Weights of a small mixture-of-experts language model, trained from scratch on English Wikipedia: 52.3M parameters.
Below are experts of layer 2 (counted from 0) of a mixture-of-experts language model. Rows are named router (the router's row for the expert), down (a neuron's output weights, with its number) and show model dimensions 0-255. Each number is 128 + 24 x the weight over its row's rms, rounded and kept within 0 to 255. Numbers have three digits each.
After each expert's rows: a language model's description of what the expert responds to. This comes from a sample of Wikipedia text that the model never trained on.

# expert 8
router:163145126139134133120117130140129111147145152127146113088149150163160107124093128086109126135156147145075103115132152109183173112163195136116129116125103143125110118135114152069132114116100186140090120130146078146123116161148104108108148176129133142119158115152140122092136116133115103187123076157126123097166109120083108119130138099143121169145199175153115162169140148131140143155106154095151157113123131138133144143092141095112124107111111165170137098132127107143125118151101157114137116130172128168115112126145135128122128172117156126105113124143094110100111155153148119104086149091150123132108118157125143142115119103161120161125158144125135122093118121129130114183129165135155210118145116087147118101158107120166106131144140100124151117148122123103121138138108096
down1:130130151153141141077106135114147155128137146135118105156122102196130143134122133099146099127119089121120162159146084104154151108131115125124116121158045161142122104152138129118143115080106166160122081132147129161085101127144135125163124153130097147153100134116133117106128146098088184126134130134112136168151098108110113105114110132131155114125131148081090118143106155105119096180108124108086123162145144120163154135179117083117122106173100150110069138125120161141135101116114118096123148108102121150159156114160131131142122124133146091145156134166118099166127126129133132125177132132096124109153127125120133160098132076108130109135083195146155127118137121164125103141118159172110109124118154114137120102132118093157128166122120129161111103112179162124083124089117126
down2:128098104175155095085128131127102091122143104102158132110146143121115120140139157134124098093088150176123109069112107151124141127076143121121119130084141135140126145136131214113119167144115092117132128108114119117111146139115185120105099100111099161149134158129134136136137129120092138131139083118117135145128106150101107158140132181126155164086117111104124134121089100119147109130143162090163200123121118125123099146116090137116129158122090093140169114134111106160121136115130085139134127142144107147114163113120165151163111155144100156105076101063138105166108155111133138109151125088142103116120120104128147166156075124171110124142136133143100165133147147149138086146172116105141089109129114135129144154121102175081124119126117147101147107114151131129145137116136103
down3:050104103108072143148147144095137131158138110126143128145123144164150134116148147123132094097081124138105150128162160114100129146183105133141146178140085142111157137119119129086128160112116110103119114115132124145120103117132121107125125117086149122142132114096103144112143146135126141126136140106107136126126179176108123125102146123112112141114154114144096140148107148111164133131069115133095130130105131134138124155165153167095098142139158115115152096139137134133137187097150086160145081142148127083128099119098143150152119118116145093126121102138099142150112142158133120123084104132120134130133130135152185142137158069044130145128074090086124095083160135138132112136137094127130125126095120134118143108120145111139107107142118097126099088145148142152178092064126101
Prepositions after office or position labels in infoboxes, such as from Richmond City or for position 5, plus digits in coordinates, dates and scores.

# expert 26
router:110127137140088140185121138137118164104110165131119131112140102155103142085166155150134177090109131106095113092128116095114092123153117153137148125103139158101095131187108136154080151132072110115142125096108132147117122107143159147155098140118158122151121126111128132094122161075128108132142104129110189122144144110153141071150108127146113140100087163168141120127153134125136148146101125142147152116143082136131162134153144149105133150122149105120113109098125123133133120156138126137159110163171159116106149118141117161146149091115180089146143092129119163098166123145102128125093123126112074149171111118124108116183122107116117140088104144178113124130128148154125107164166151097116133110071146087116109143124087146081132118119091159114143123119113156163124150128104106
down0:138135127108166098151117155086093175073133149133141128100114136160116147163180117165122138179114127134138148188086117113115104061132111141078134140109140099129132142105090142152136131104129109150155138135123107161131148117113118113142128159112149133138135127126135134165157128141176157144142095121150132110138131135113126142144124103112117132141134121147161114097171104139165143154127186142130102131116120127114103076089116128161150106145159128077122162147123175093118126080124098138173077142142116158160146155190111178119121115104129167131163120144115112105120106137148142136143124069124111151085136138138120074161092092139109122109133116111130139147148098148140129147141168111122146117157142084155149138122103085137144140094103140139107120133122108173108140124090102
down1:106126134171107091079151156145161136124141152105147148097177151074140108148169141127142189083103138169136128139160143139118119129129138125179084163133122101171125093134157135107088134113118152100094142132142144130142143114155136085130102121077151103121182157138142135117092089110087145133120108108095151122123093145146121109170122142106138084115143104142121131169117104094171113131118125121132203145122109182144170132158160129159116124121166118130121115149107156137141123156154148142140132119123163137150127124122139101153146150125126172122135113108122113093138146099143130132137133104115133143183158116173151168144139107179132130135129090174110141117133134142134133119064103119130131120105177080118127088110122161126141122134150141140140130146127093125149154162151100
down2:147136152116106114103151098150146099115184119133133110112099153176116096080152111149125124141133079105147177125169128116078089123121121110115172170104133083131115180119134105129117091090130100123121134103115134151152135126125125134142139117172139128068128111164144152154160123131121158130124149111151121113137101116126131131139112174133098131163118074122097132157144116114117146148097119048114109123106155145135100138163140114130121091112132107136134108106154092126110098133085139155134131155142170137131156191120118097124124150126124105136135128183107081074164124104107115168160136107063110135109093146150132127129157146106102123108142142121113094092164105159120149110123095144117103119137140121128124109173171169087143124115151118121136133153114120120113146138093100
Short vowel-heavy pieces in the middle or end of foreign names and nicknames, often inside quotes or parentheses, such as née, Affie, Avon.

# expert 54
router:156152127143132188132130127133127129090146103089144085145118159169123135124162098128133146183126119100099119122147162141164133113151159112131103135121114108155096099123130142161131110150116128136079133139129077169182114118167133131140130123102118127064172127128149117136171129101121128157099094154126101102133137140143133127078146117128106127130155111133092075156151134098138132135130139118127140111145113143129159144122136136096118096125156115140154099161076112155090087137107154204092097128159134168114146102116144121144125149111166143117094103174127097152155169120138115113096124131136099142131121058142173116100179135108100158151167174124122153129123121137076099149125145158136093158119149122124126123142152129114097147110148115145126137110128083162131115098111129
down2:059074090122116129135154119100109170167140108140128145136098119116142113087096109110110116146121095142102108130106107100163109126134105123102142157105113177156113139117131152159108164158134168101145116140114136128142139143130127125121096119134168122098142124117146136108170090121144130126146133150134141117131094154105122124081115089091083128091124127090142139107132108128151123102132138147137128075128137134145101095161101132095132123141163125135153120086096135156112147090108114146153126080059163101088142095090186111115154154134101184122108128136136085131109128142106161106091081129118161089123131130179102122128079123132141097136109126113108171111118115124199161097156125175146116154091149097104148118143134146142131141125131108123133144136144112121131108156116135
down3:120215152125135162110132102150142095093131122090139117095152120120091149137157149158107133094121103184081149120086112149161114112131089129107144117088112117096141117131129151145116118111095178109144131176158126104116117141094148130139106162114139142149120147144088139133119109128151133141112152175134163154112136102099077110130104130159114132116142186091179141160124086141122165120145138085115093125100127088130096111102106129139092197114167077111102148128127095131140118132107130098124091140145144126131119117121126182134107133087096171137126136142086144139142147116097115132082125147125108169134124089126145111120124138132155137118132144151123105088158138133134144119101093107106130077120107106128138122150106150158125165164165143149144100153126121163141125122108134
down4:116140135128115125149140120147143129103094108135120144105186093145108094120150141161112137132131153115159148105120156136160144129109137096133129111148098102097132132095072138135101101105136138121136134152153145165124135149117145095089114090171143118165116099118147109163151139112105080142108092115121152102144105135146117129125169139138106104153116124113141130104149111101147094098161124113099130131137126131094117105129132152111141129148110138111148115159119135119121148084103123141077094135131106138128114183130146070108128147134161165171120125119110116104126088107134169147136158171179151147102159131119139118113115094121147117121180122149113179165128133090134120112121145158109104120143162090156140125144076207149167073125111140183125095132143126090145061136081136
Spaces, pipes, dashes and leading digits in tables, lists and dates, such as June 19, | DF |, list bullets, table-cell numbers.

# expert 61
router:128114086102150120095094134129124124145136108126167127130137099122133141139131128122133126102099150163126105092152140146156120109093108096128188097092144091125107165104111157116133139139162099129094147187107138126127141150151108146149118158122150128121187117120089115126137093099158128115113168078165128131144145142103176143121130128132164158131090191110119158094103094077136124159140160134116143133123141126192111143099157102138095115130112098120120134139126111153118123118133165158084127132124127094129109136108123094144085198183116106090114056117169095132129127113127147168103076132117139140098107121147136133129143154093114094126159138153134135154149093119139125144124138148125125088108120142106124114105129132116128119134109097159141094143098095082161143125150094
down2:124100073152096141107121101153129138148133121105108142119128128141141178136119101129155126090154160180131108114106113164136163102108139139134103148156163119111060142163130138145122166131123127091094085143115169114140112138129181119106131137145113173097135117113113160131140114128172134120156142186124119131133112110084134137113147105147118136135133170098116105119090137119122150150156146140147163147101157128137133141157147111119060115133131149098103100138098093118118119145150146114106123106117104096163143125143133147136144121109132161144088124075068131173070128155093179094105078110103105174117082144134158134085122132088090128106125152161120132127131102139143125090146123111135070151119093099101137084127134128147087126129129156143124146136132136106112142112134111
down3:147073099125164161178134117174109113126091161127101118105125105148158140138122152117121128128130122136092099119066097134117143167112130111139115140131092111114080103152147109111086080165153113130168120142142132128133129144131140115069104118090157129160143114126117131160138087139154147128123145140139110130155160126123110157138155115183162102161085100151144119113115137148115099114135127202101143149113121170131107100162098113159127094116097136110142169102126142129108137159159132123158173156119149123119073159148138113094145149126116125099119158104174154147146109157127144146130103133078084152152161123171133145133087142119117117140138116151118101151111093164147142080160146138120116151075128152147152108076140147119117130153114160097135123095141124123125134143103130
down4:131097117125166140139133131111158090104135133172170089167128143103079120109143112133109072170157123079141122104149186127108116111118128113122133132117114108115119099130140137112132134086101160115133129166122142147121091139179118109146168112091101117128171137100129116130104132135144145125110140120103109159125089083106159153130106146074124128140108103141158104140183102125102152125125124088134135108101123117065118130111122142121123164109117117119135121146124099165125157137118132150148125112138103133134146118107095115099092111110110123116194117120139110098158143114137127096169149114167148087118156122121146141134162126096192105104083150106109122128162147116130151183107112146149130119121142136112077147123093113154180119143115082124129104163107150158117173133131192
Paragraph line breaks, == heading markers, and closing parentheses or periods that end a sentence or heading.

# expert 20
router:159136135094132119140096112119096129131141128133129110122164145150152117168119120140177098099061125159129089109154137185145136080136142069118155097148134130158068145114145127090136119167165143088071103163117134139150139134161113128152149172138113129100172118140089112112155109117155138144114114104176133111126164138151139148096152127165164195153187163102123107163129102101080114110122137104115144109144155153167128144103164122163128117123115097094124135145124108108101124164110153154113125137146104135125129138099121109136119120198127150107126125115171085119161148128105127148128091146120121100106094147156163135154131119110114119182143119125132129120122116148103123135148112153106147114136149129115104150128127121083120109086134091156136113156159096114130122129135128
down1:095105126164135163136133154142157106148092114084141128119141102111150094102102121098105165112119123111134140150113125151132092107150130135134177107142115118116126135162138136142106123119136121111144155136096119146103114135149119167141126119180155104116153119167114117179156150145103137152103114154140060147111144102141113144141095118115102127129112209158131144102105172130162122119167144082090155102107111130094145134095168071198104127144098136120136130092140146163113107117122117119091082150113172154099108101146114128120143099107084089133109070179144121128165096091118117113167148117125152095131133128138111146138145156130089140126112161105113159119159124070094130127110108132104145127115125111123114136155116124158130174128088108143140106143147111128114094127116113
down2:092132167090135120117135121150130148072137128123123051159156138132125139144164119166114123148151137131100098181175105108137121132129127114133102165126124086142136104134103165135150116098135144135143106162121090171083160110124146121081175126146112120139134112073153116140133143096097119125136136135155128131142163110125174129085138141115141097152144108098120126148116154119155069129096119115161147105100116135093115136149156105127067113128145125103181102102147136123103105130096106124113096153127133142082082144145134137119104134144124130146108111127157135135080119085135078124134126102142132110167134138154151135173122118177112112155152143121086179093106121167131100140176122126090147170095136136116160134143106118175116115128121124127122117088126147116080100138114117
down3:079133127190186124120128122159159141126130105079137110143152139113136112148146137152104131081160114116140146095060096145141094134123104134146138152102114145133116151118169142132067147125118195123122105117149154166140134179122152136147110113137129134139171160126128102132156117087142125133134109087120160138141126115141157117143119165158132123101100079121113095136155146130153136173084109155118178138181150172145140105158114158146148095162114162129141154141140129154123129143112161119161153119090144139108139130126102112133119142161141127105125170088167121118087087119141153100106110111117085117139109155107123149098108121123143085127112103123141129120129139122145151112165150161105114119102110175140164160088161152111097082129140154163146144125147116138111095145154130
Paragraph breaks after sentences or headings, section markers like ==See also==, and table cell separators and list-entry openers such as (born.

# expert 59
router:134187098141147191115103123153118170104138141142102091146085140148092176124171152128101157092082142142061119168117139135112101116169126153107152129136145204122120133134110156145088149117110137134116118137136113105116163140115147140110114122166130153130183155126135159112185135138126128118116106123129137054210152081139141140136145133114129145118115169149098126134120147125126133139124133132129136130164147115130121146138126135126135151122141071148099128109150145118135131116110117149152101163167066164079170105150104145113128127116142130145151108138153140142124121147121129109084158134124116134159117112128120142114109120122124133124153134132124146130108126169105090123157138144117107139089141104094150138142070127120086148114123128168138083139141096139106126084094091
down2:095188144133111119118127110128108104137107094125080134115127152093104150137069159120133133116114126109116106125150141160139117140162151127151145147111100135134120118145098074144117111102094131157129136139098125074072137141116131157107128159156140194136145183158118109141094126173119119113095094117122135118118120158117100144135124146096157164138137123104164093139077132137108116150126134179126096177141172110155136156124182083161117104133126143127104112092145099164130096151103131146154111116090155120124103109122144130131121160138119134106101087134113138055106148145189099091134145128131147123127116126176163134129134130145144097107162133118132164120101126155099128122137140119121113161123109160160125142108169116135113130102140123146089138163072096115165124134100123
down3:145153136136111081136096132131151125114140175185123115129149121133163145128116137138154137112141130111138131132123075108077154112137133135124151130125135093106092141104133145115121146128099133201151123131131123106138144083126141162107173155131121130169118143159142130138130128128132140162100150160107133131071096122123156107158173101133111171095075099160114062090150101133151155138119128124118155116127156127096131086143126155146145169128105102114123135115120196145141129117110137100169107157154117116176141160118149134151120128121124139113100153144165073127158117142128086126107102123158114127165147075086157115128144093165089103132099138157134115109161171147121127130146120077134140141131124108106114121135126110126103174113114134141131062073129121178136129122138126
down4:123092126116161155129120146114119130164105131137106114108138106148122156124089063112126094088105126110117140089146111123118161185127112115124099111157134107114131071132135110143166146067071148133075170146146112103109136133141130163136114146113089114135130141095092104156099112121104172129108134115134098145124093152104136141128163096136135146133147090107164135167096141098180078167098134130107095132114102100096140122199153129108136106124147156151107100143127143136136130122105167091097099132103151096165137141132109144128107150162112153144084125162138115147119125124131090163130126123158142126152169134112150118128154119127148102150176120172096140115170140104165153145126112127150167138148118162100156169125150122176155144119122144144126112140117134111117166112135104
Middle and ending pieces of rare words, mostly taxonomic and drug names or foreign place names, such as Eucharit-ol-us, infixim-ab, Kazakh-stan.